Weights of a small mixture-of-experts language model, trained from scratch on English Wikipedia: width 160, 64 experts in each of 9 layers.
Below are experts of layer 4 (counted from 0) of a mixture-of-experts language model. Rows are named router (the router's row for the expert), gate (a neuron's input weights, with its number), up (a neuron's input weights, with its number) and show model dimensions 0-159. Each number is 200 + 20 x the weight over its row's rms, rounded and kept within 0 to 999.
Before each expert's rows: a language model's description of what the expert responds to. This comes from a sample of Wikipedia text that the model never trained on.

# expert 33
Pipe, dash or list number opening a new line in tables and lists, plus naming words such as called, titled, renamed, born.
router,184,217,241,204,178,240,248,224,198,198,201,234,183,218,206,192,228,218,203,205,214,188,193,235,207,189,217,205,188,224,170,188,223,181,230,217,173,230,179,227,214,177,207,216,183,233,193,174,212,203,193,185,207,165,209,194,194,185,218,188,223,213,230,224,203,206,180,201,164,207,203,235,170,179,187,194,193,193,207,214,219,223,218,208,205,178,183,219,219,199,196,214,220,188,232,212,194,188,173,182,194,185,191,239,198,160,204,222,233,149,233,178,212,188,204,189,178,195,196,214,205,195,192,211,178,194,197,186,228,199,236,217,190,229,182,248,189,226,196,197,200,203,208,199,234,169,206,221,204,180,197,193,205,171,226,206,217,229,186,247
gate2,169,200,207,195,193,206,200,198,197,196,215,202,218,230,232,250,191,183,203,203,181,190,207,222,207,175,163,209,215,193,194,203,228,153,239,234,212,226,203,157,182,197,175,173,190,223,206,233,215,216,175,231,188,188,210,190,195,199,229,217,204,233,201,200,224,214,168,192,201,198,191,196,187,184,172,192,201,215,213,229,223,202,229,205,191,201,220,249,220,162,167,192,179,210,186,215,213,223,201,188,245,244,206,201,202,200,186,169,206,164,167,191,175,181,219,214,158,174,230,156,206,208,205,213,209,196,230,207,233,204,217,191,221,183,195,209,213,189,210,190,190,229,178,181,200,201,225,211,173,206,204,199,182,191,199,217,185,214,222,212
up2,146,199,201,187,210,197,202,226,199,191,205,210,212,186,200,218,182,214,201,171,181,229,222,202,202,175,215,212,180,232,170,181,172,219,179,231,225,191,236,223,191,208,218,212,201,200,215,214,222,185,197,205,221,222,205,184,164,197,204,184,176,165,190,203,201,198,194,212,245,203,202,211,181,203,217,233,165,237,221,190,232,193,215,204,173,184,165,193,213,234,200,195,225,206,211,176,209,191,188,204,147,223,184,221,218,220,204,195,234,248,211,201,208,211,192,181,195,191,184,230,174,183,226,178,177,169,220,207,199,173,210,234,190,184,214,228,211,195,202,193,199,171,233,223,186,176,202,162,197,212,226,189,220,185,220,208,240,192,191,172

# expert 29
Opening one- or two-letter pieces of words starting with p, b, c, st, sp, comp, e.g. hyper-p-olarization, b-aptism, B-artosz.
router,184,205,248,201,198,232,205,237,236,202,212,222,182,206,189,224,193,203,185,190,219,195,198,225,194,200,189,230,210,228,211,178,198,183,213,215,173,205,187,192,208,197,249,186,203,215,197,198,219,165,240,201,166,226,178,187,217,194,189,192,190,206,216,215,222,206,185,231,175,229,193,188,194,173,184,155,171,237,198,209,215,248,210,185,166,205,176,227,178,206,188,210,216,219,176,200,202,220,201,179,195,174,202,229,174,206,227,222,207,196,230,192,229,232,215,249,199,198,212,194,215,209,195,216,199,196,185,190,223,183,230,201,181,237,194,207,201,207,211,225,196,172,199,183,227,179,230,244,178,189,199,200,215,201,204,219,208,229,159,181
gate1,195,155,223,241,199,233,185,194,200,189,211,251,187,223,194,232,198,182,197,173,213,202,187,161,222,171,177,197,185,203,204,201,173,174,187,199,216,197,205,204,192,198,207,191,229,194,212,224,183,202,195,185,172,190,211,200,207,190,189,194,195,228,205,232,203,192,218,225,188,199,209,201,243,205,200,202,190,211,220,205,215,190,199,172,202,170,194,226,157,240,223,245,191,194,193,184,159,207,189,208,216,237,221,176,184,177,215,236,182,200,165,204,217,211,192,216,219,153,189,203,213,191,204,155,228,206,201,158,207,171,168,223,183,199,199,192,172,193,226,184,200,182,181,211,229,186,180,227,169,223,221,174,214,218,208,211,186,180,188,193
up1,183,173,228,210,202,180,204,205,193,222,177,184,168,219,176,195,210,220,195,203,179,190,234,192,203,183,208,206,166,176,188,193,186,196,214,186,221,203,174,222,173,190,218,199,187,161,174,201,239,210,228,174,205,232,261,218,233,223,220,168,223,210,218,196,198,203,197,215,195,207,193,158,218,186,183,187,177,214,180,178,200,185,167,188,212,158,225,181,162,215,222,201,222,159,227,187,204,217,204,226,189,180,194,184,197,185,208,201,219,222,187,180,202,231,172,193,185,173,211,204,241,187,194,192,167,215,206,216,166,193,165,176,184,199,202,200,194,221,243,207,211,220,208,216,186,184,194,186,193,230,186,160,168,207,201,190,193,203,182,188

# expert 35
Last two digits of years after 19 or 20, ages, and raw byte pieces of Cyrillic, Bengali or Japanese script, e.g. 20-01, 19-86.
router,176,200,225,189,166,232,208,203,216,193,203,219,146,219,224,190,234,206,176,187,199,215,212,222,204,185,197,197,227,201,186,193,196,174,208,211,187,212,204,210,232,208,241,183,154,224,200,195,203,169,197,184,202,190,212,170,214,179,196,195,209,233,209,238,182,174,189,211,182,202,212,210,221,173,171,196,174,234,199,222,186,235,178,173,217,179,182,230,196,201,178,209,233,168,208,203,185,212,190,178,170,177,208,211,194,201,239,193,190,181,207,184,211,178,209,222,220,165,205,202,213,211,182,224,218,200,158,163,196,176,223,186,190,188,182,220,173,217,202,190,176,214,212,173,215,213,202,221,201,188,224,209,189,174,219,228,203,234,170,247
gate1,203,213,215,213,171,185,183,192,239,175,186,214,204,196,185,204,203,210,204,182,184,207,195,195,197,194,164,182,204,167,178,198,221,194,164,176,184,243,234,157,206,192,197,232,208,224,192,173,176,206,195,190,203,205,201,188,205,232,220,225,235,208,193,181,218,206,165,200,222,158,197,235,220,144,203,189,176,216,180,185,176,201,206,170,185,170,187,208,203,210,161,188,188,198,181,216,183,213,173,193,211,204,191,194,225,209,233,182,217,176,195,188,190,179,213,185,253,194,183,202,186,165,176,202,169,217,152,231,229,213,225,212,188,180,212,194,200,228,196,211,176,216,184,190,219,206,190,176,178,158,198,216,193,174,210,206,207,179,198,200
up1,194,215,193,174,205,193,177,182,189,198,214,206,181,201,228,234,178,234,179,179,218,199,206,228,196,191,188,167,199,211,170,195,168,180,184,208,183,160,197,221,190,173,211,200,172,195,216,222,173,199,196,228,196,240,178,212,197,214,179,173,198,195,174,216,163,208,220,213,222,197,214,185,199,191,203,192,221,213,219,218,232,203,202,251,203,205,240,217,203,179,207,211,225,201,180,214,211,192,197,239,240,238,193,189,154,160,186,222,213,216,186,202,197,222,173,240,170,176,212,173,208,223,213,207,185,196,201,182,234,205,177,214,230,209,218,184,162,175,168,181,209,198,221,211,209,179,225,188,208,172,242,194,190,223,199,207,179,205,203,197

# expert 7
Capital-letter pieces inside acronyms and codes, like the S in ACS, R in ESRB, AR in ZAR; also table dashes and numerals in names.
router,207,200,228,201,177,191,204,198,220,199,198,223,162,219,185,199,213,212,182,199,208,200,202,217,210,186,192,219,212,233,221,202,207,215,191,221,201,177,208,233,227,149,219,175,189,248,216,180,192,181,198,175,196,171,192,174,215,196,207,217,228,234,222,235,183,177,172,221,191,206,197,198,210,177,165,184,169,193,169,196,233,226,189,217,212,215,201,204,205,205,178,224,203,190,184,200,185,199,186,166,180,148,193,242,183,180,210,204,187,190,211,226,223,200,219,200,213,174,189,182,226,226,193,197,179,197,169,202,209,187,220,192,203,194,179,197,177,189,239,186,231,201,194,213,192,174,230,220,172,143,196,215,211,193,199,243,202,200,150,201
gate1,177,153,190,191,199,204,214,205,216,193,247,248,179,192,184,185,173,195,206,182,192,191,210,228,187,190,214,186,176,225,238,186,213,201,176,241,188,202,170,205,187,190,188,223,191,231,209,172,211,201,210,199,211,204,196,202,195,213,191,231,220,208,202,208,199,195,151,208,197,220,212,222,249,207,179,193,185,207,167,171,205,181,187,182,189,215,173,195,218,226,184,194,223,209,192,202,226,188,161,185,209,185,212,201,203,171,201,201,212,194,167,237,178,210,200,190,189,166,236,228,206,179,183,164,206,174,168,240,177,203,225,198,201,214,176,165,216,203,199,180,199,204,197,210,170,219,202,179,211,227,175,193,222,208,186,225,204,258,201,218
up1,189,216,199,234,187,208,186,188,193,208,208,215,218,203,220,215,216,198,180,204,193,206,215,180,202,166,182,178,208,194,194,192,163,229,175,237,200,154,205,199,206,185,219,219,197,183,216,184,172,215,172,191,183,192,187,206,203,206,155,183,191,204,175,198,200,217,203,155,218,224,225,194,206,222,228,199,167,198,179,162,180,176,180,220,207,226,154,198,217,221,212,224,190,181,240,214,209,164,193,188,220,157,228,181,182,206,218,166,165,205,235,185,212,181,214,202,213,174,213,181,215,214,225,203,170,232,189,181,214,242,184,180,199,156,178,167,163,208,184,193,168,195,208,190,184,187,199,208,186,187,189,229,200,216,187,203,196,199,226,206

# expert 41
Pipe separators between table cells, mostly after numbers or names, plus semicolons and colons separating list fields, e.g. Survey |, 19;.
router,212,201,198,218,203,213,231,202,208,182,204,228,185,229,221,191,242,200,158,192,214,185,152,215,201,192,190,187,191,217,192,189,207,183,210,223,179,232,179,249,206,197,202,195,184,238,215,174,210,174,217,181,200,194,202,174,169,213,199,209,229,210,198,189,231,182,198,209,191,201,185,211,174,177,198,174,191,212,199,183,214,236,199,188,198,211,182,232,181,187,162,247,183,186,195,166,185,189,229,181,181,179,215,225,197,160,219,216,207,185,226,202,211,201,199,224,196,187,205,166,218,215,214,192,203,201,208,218,201,204,200,192,190,176,184,243,169,243,184,187,192,161,197,169,177,168,198,202,194,187,200,177,220,177,249,231,227,213,200,232
gate4,256,208,207,194,190,206,192,221,177,187,208,203,205,200,176,213,189,199,219,197,178,187,210,197,179,228,204,217,204,184,185,206,215,194,227,196,156,191,199,253,179,178,152,218,181,227,174,215,192,158,212,189,222,203,202,211,233,197,194,179,224,218,207,184,216,195,186,199,192,237,199,213,199,216,208,182,172,170,179,154,216,199,186,168,189,210,185,238,200,185,212,219,184,214,191,212,185,184,172,210,224,230,190,223,193,220,207,219,213,206,208,217,184,186,218,191,226,200,203,203,169,215,230,212,140,200,211,223,157,182,198,258,196,202,203,190,227,212,232,207,206,207,211,172,182,198,211,229,192,184,168,180,202,189,219,211,235,210,211,209
up4,193,160,170,184,212,182,190,215,191,177,227,255,184,224,142,163,191,202,198,199,200,191,199,170,176,197,264,197,212,197,190,207,213,172,233,203,208,208,186,217,192,230,180,211,193,234,212,182,235,151,185,209,230,171,182,222,197,202,204,184,215,203,203,171,211,194,193,210,180,219,215,224,185,208,221,174,199,228,176,197,215,191,164,191,200,186,197,208,173,198,219,226,201,205,207,180,201,200,192,165,209,234,159,198,195,228,210,198,184,215,188,211,168,192,222,192,212,199,182,195,184,199,187,205,218,192,207,235,193,193,211,210,192,191,205,236,186,195,195,204,193,195,207,182,167,199,250,193,137,188,185,171,190,191,202,199,212,192,213,194

# expert 8
Short consonant pieces beginning or inside split words, often l, r, n, pl, tr, cl, as in dead-l-ines, -w-inning.
router,212,201,213,191,189,212,214,212,206,207,212,194,197,213,186,195,201,209,174,190,232,193,177,203,194,196,198,186,252,205,168,204,200,202,224,185,185,173,188,208,237,153,211,197,199,216,202,162,196,161,204,192,165,201,200,208,192,174,207,203,200,219,240,209,200,179,163,198,189,233,202,225,217,192,194,184,167,209,195,177,204,229,181,214,164,152,189,237,201,200,177,219,222,218,189,187,232,189,192,151,209,183,187,177,209,167,226,185,192,194,215,206,197,192,206,224,199,188,188,179,217,188,155,199,175,202,187,201,205,175,205,180,193,225,185,204,206,253,203,219,195,160,222,153,214,187,203,209,195,176,200,177,221,199,201,236,242,230,192,230
gate0,199,214,206,241,219,200,187,164,189,190,198,210,209,193,173,205,198,163,188,225,209,205,174,196,204,161,212,187,225,183,198,225,169,214,224,175,218,199,184,236,244,203,215,196,201,236,169,203,205,218,217,192,193,222,204,248,169,171,199,172,198,226,190,206,210,210,158,201,238,195,213,248,168,194,199,190,198,210,200,186,245,174,218,217,166,178,219,205,190,194,196,207,200,172,225,198,213,188,183,191,209,189,179,186,200,185,200,238,222,211,218,168,176,216,180,191,234,194,195,205,197,201,191,233,165,202,193,153,200,216,218,204,185,203,242,208,176,194,212,198,198,201,217,220,208,232,219,194,219,206,225,196,176,186,176,206,217,171,222,173
up0,211,211,197,186,213,194,258,217,216,169,192,197,217,190,214,203,224,199,183,203,194,214,242,182,242,194,195,190,214,255,228,225,212,188,201,218,220,201,172,180,205,231,175,205,204,191,204,238,199,177,196,183,177,207,198,158,178,203,184,242,167,204,214,224,185,183,194,220,194,172,223,189,225,228,193,229,210,182,219,224,176,194,201,235,181,189,173,174,184,169,213,197,197,200,219,219,198,203,176,210,203,188,186,159,183,230,209,181,190,226,194,239,229,192,200,167,194,200,227,223,177,224,214,202,174,212,217,182,203,206,181,198,223,166,197,183,209,195,189,199,179,211,140,230,195,222,200,181,202,186,198,207,216,192,224,177,191,204,205,203

# expert 54
Line-initial hyphens of infobox-style lists, table pipes and colons in structured fields, such as "- Country:", "| Rank | Athlete".
router,222,202,206,215,172,201,196,199,196,169,203,248,202,201,214,218,247,222,175,159,214,224,235,213,208,168,185,201,213,211,194,196,214,193,220,209,177,213,216,188,184,169,197,193,206,186,206,196,182,161,252,202,208,195,187,190,199,192,172,211,200,216,228,235,196,190,215,221,178,207,229,232,202,138,219,176,182,212,189,199,183,222,190,205,188,182,194,214,189,203,175,198,222,209,190,201,197,205,203,169,175,184,177,228,163,188,204,223,191,213,219,217,194,197,219,204,183,183,213,175,232,198,164,224,192,195,194,218,203,181,210,170,192,217,182,222,217,215,228,196,176,185,213,159,220,195,174,224,181,182,205,180,228,143,225,222,209,229,187,202
gate4,212,192,182,194,194,196,179,219,211,179,177,191,190,222,201,196,243,203,208,166,224,192,169,203,202,188,180,217,198,202,216,164,208,214,192,225,244,188,215,167,195,135,207,181,200,206,196,208,207,161,185,212,215,196,186,224,193,202,180,174,199,217,210,194,187,180,168,188,188,239,201,187,167,205,202,192,185,192,194,211,204,206,156,218,211,180,252,238,171,232,162,208,191,176,237,207,190,190,216,183,200,202,193,224,239,206,197,203,168,227,208,228,214,200,209,220,221,225,221,214,181,172,213,214,207,213,202,192,223,207,202,222,171,177,177,202,208,185,186,176,204,217,237,193,197,176,186,209,177,215,202,217,177,204,246,218,171,216,188,231
up4,204,187,182,176,210,216,223,201,243,178,183,209,227,226,201,226,210,196,211,167,230,197,181,189,228,189,216,210,221,197,181,182,218,206,173,216,220,198,221,189,188,177,216,170,237,207,209,167,195,229,199,207,206,192,207,248,183,212,174,195,167,216,218,179,188,196,176,219,203,218,207,188,176,195,214,183,201,211,191,232,186,164,159,210,210,222,207,215,174,214,165,223,193,198,227,210,172,218,215,203,178,186,208,202,219,159,199,188,194,186,197,174,183,255,211,222,207,212,212,173,222,195,208,196,201,201,255,191,200,193,191,178,229,203,224,184,205,172,223,194,175,197,177,188,176,147,227,195,196,211,195,207,188,205,216,200,158,216,223,232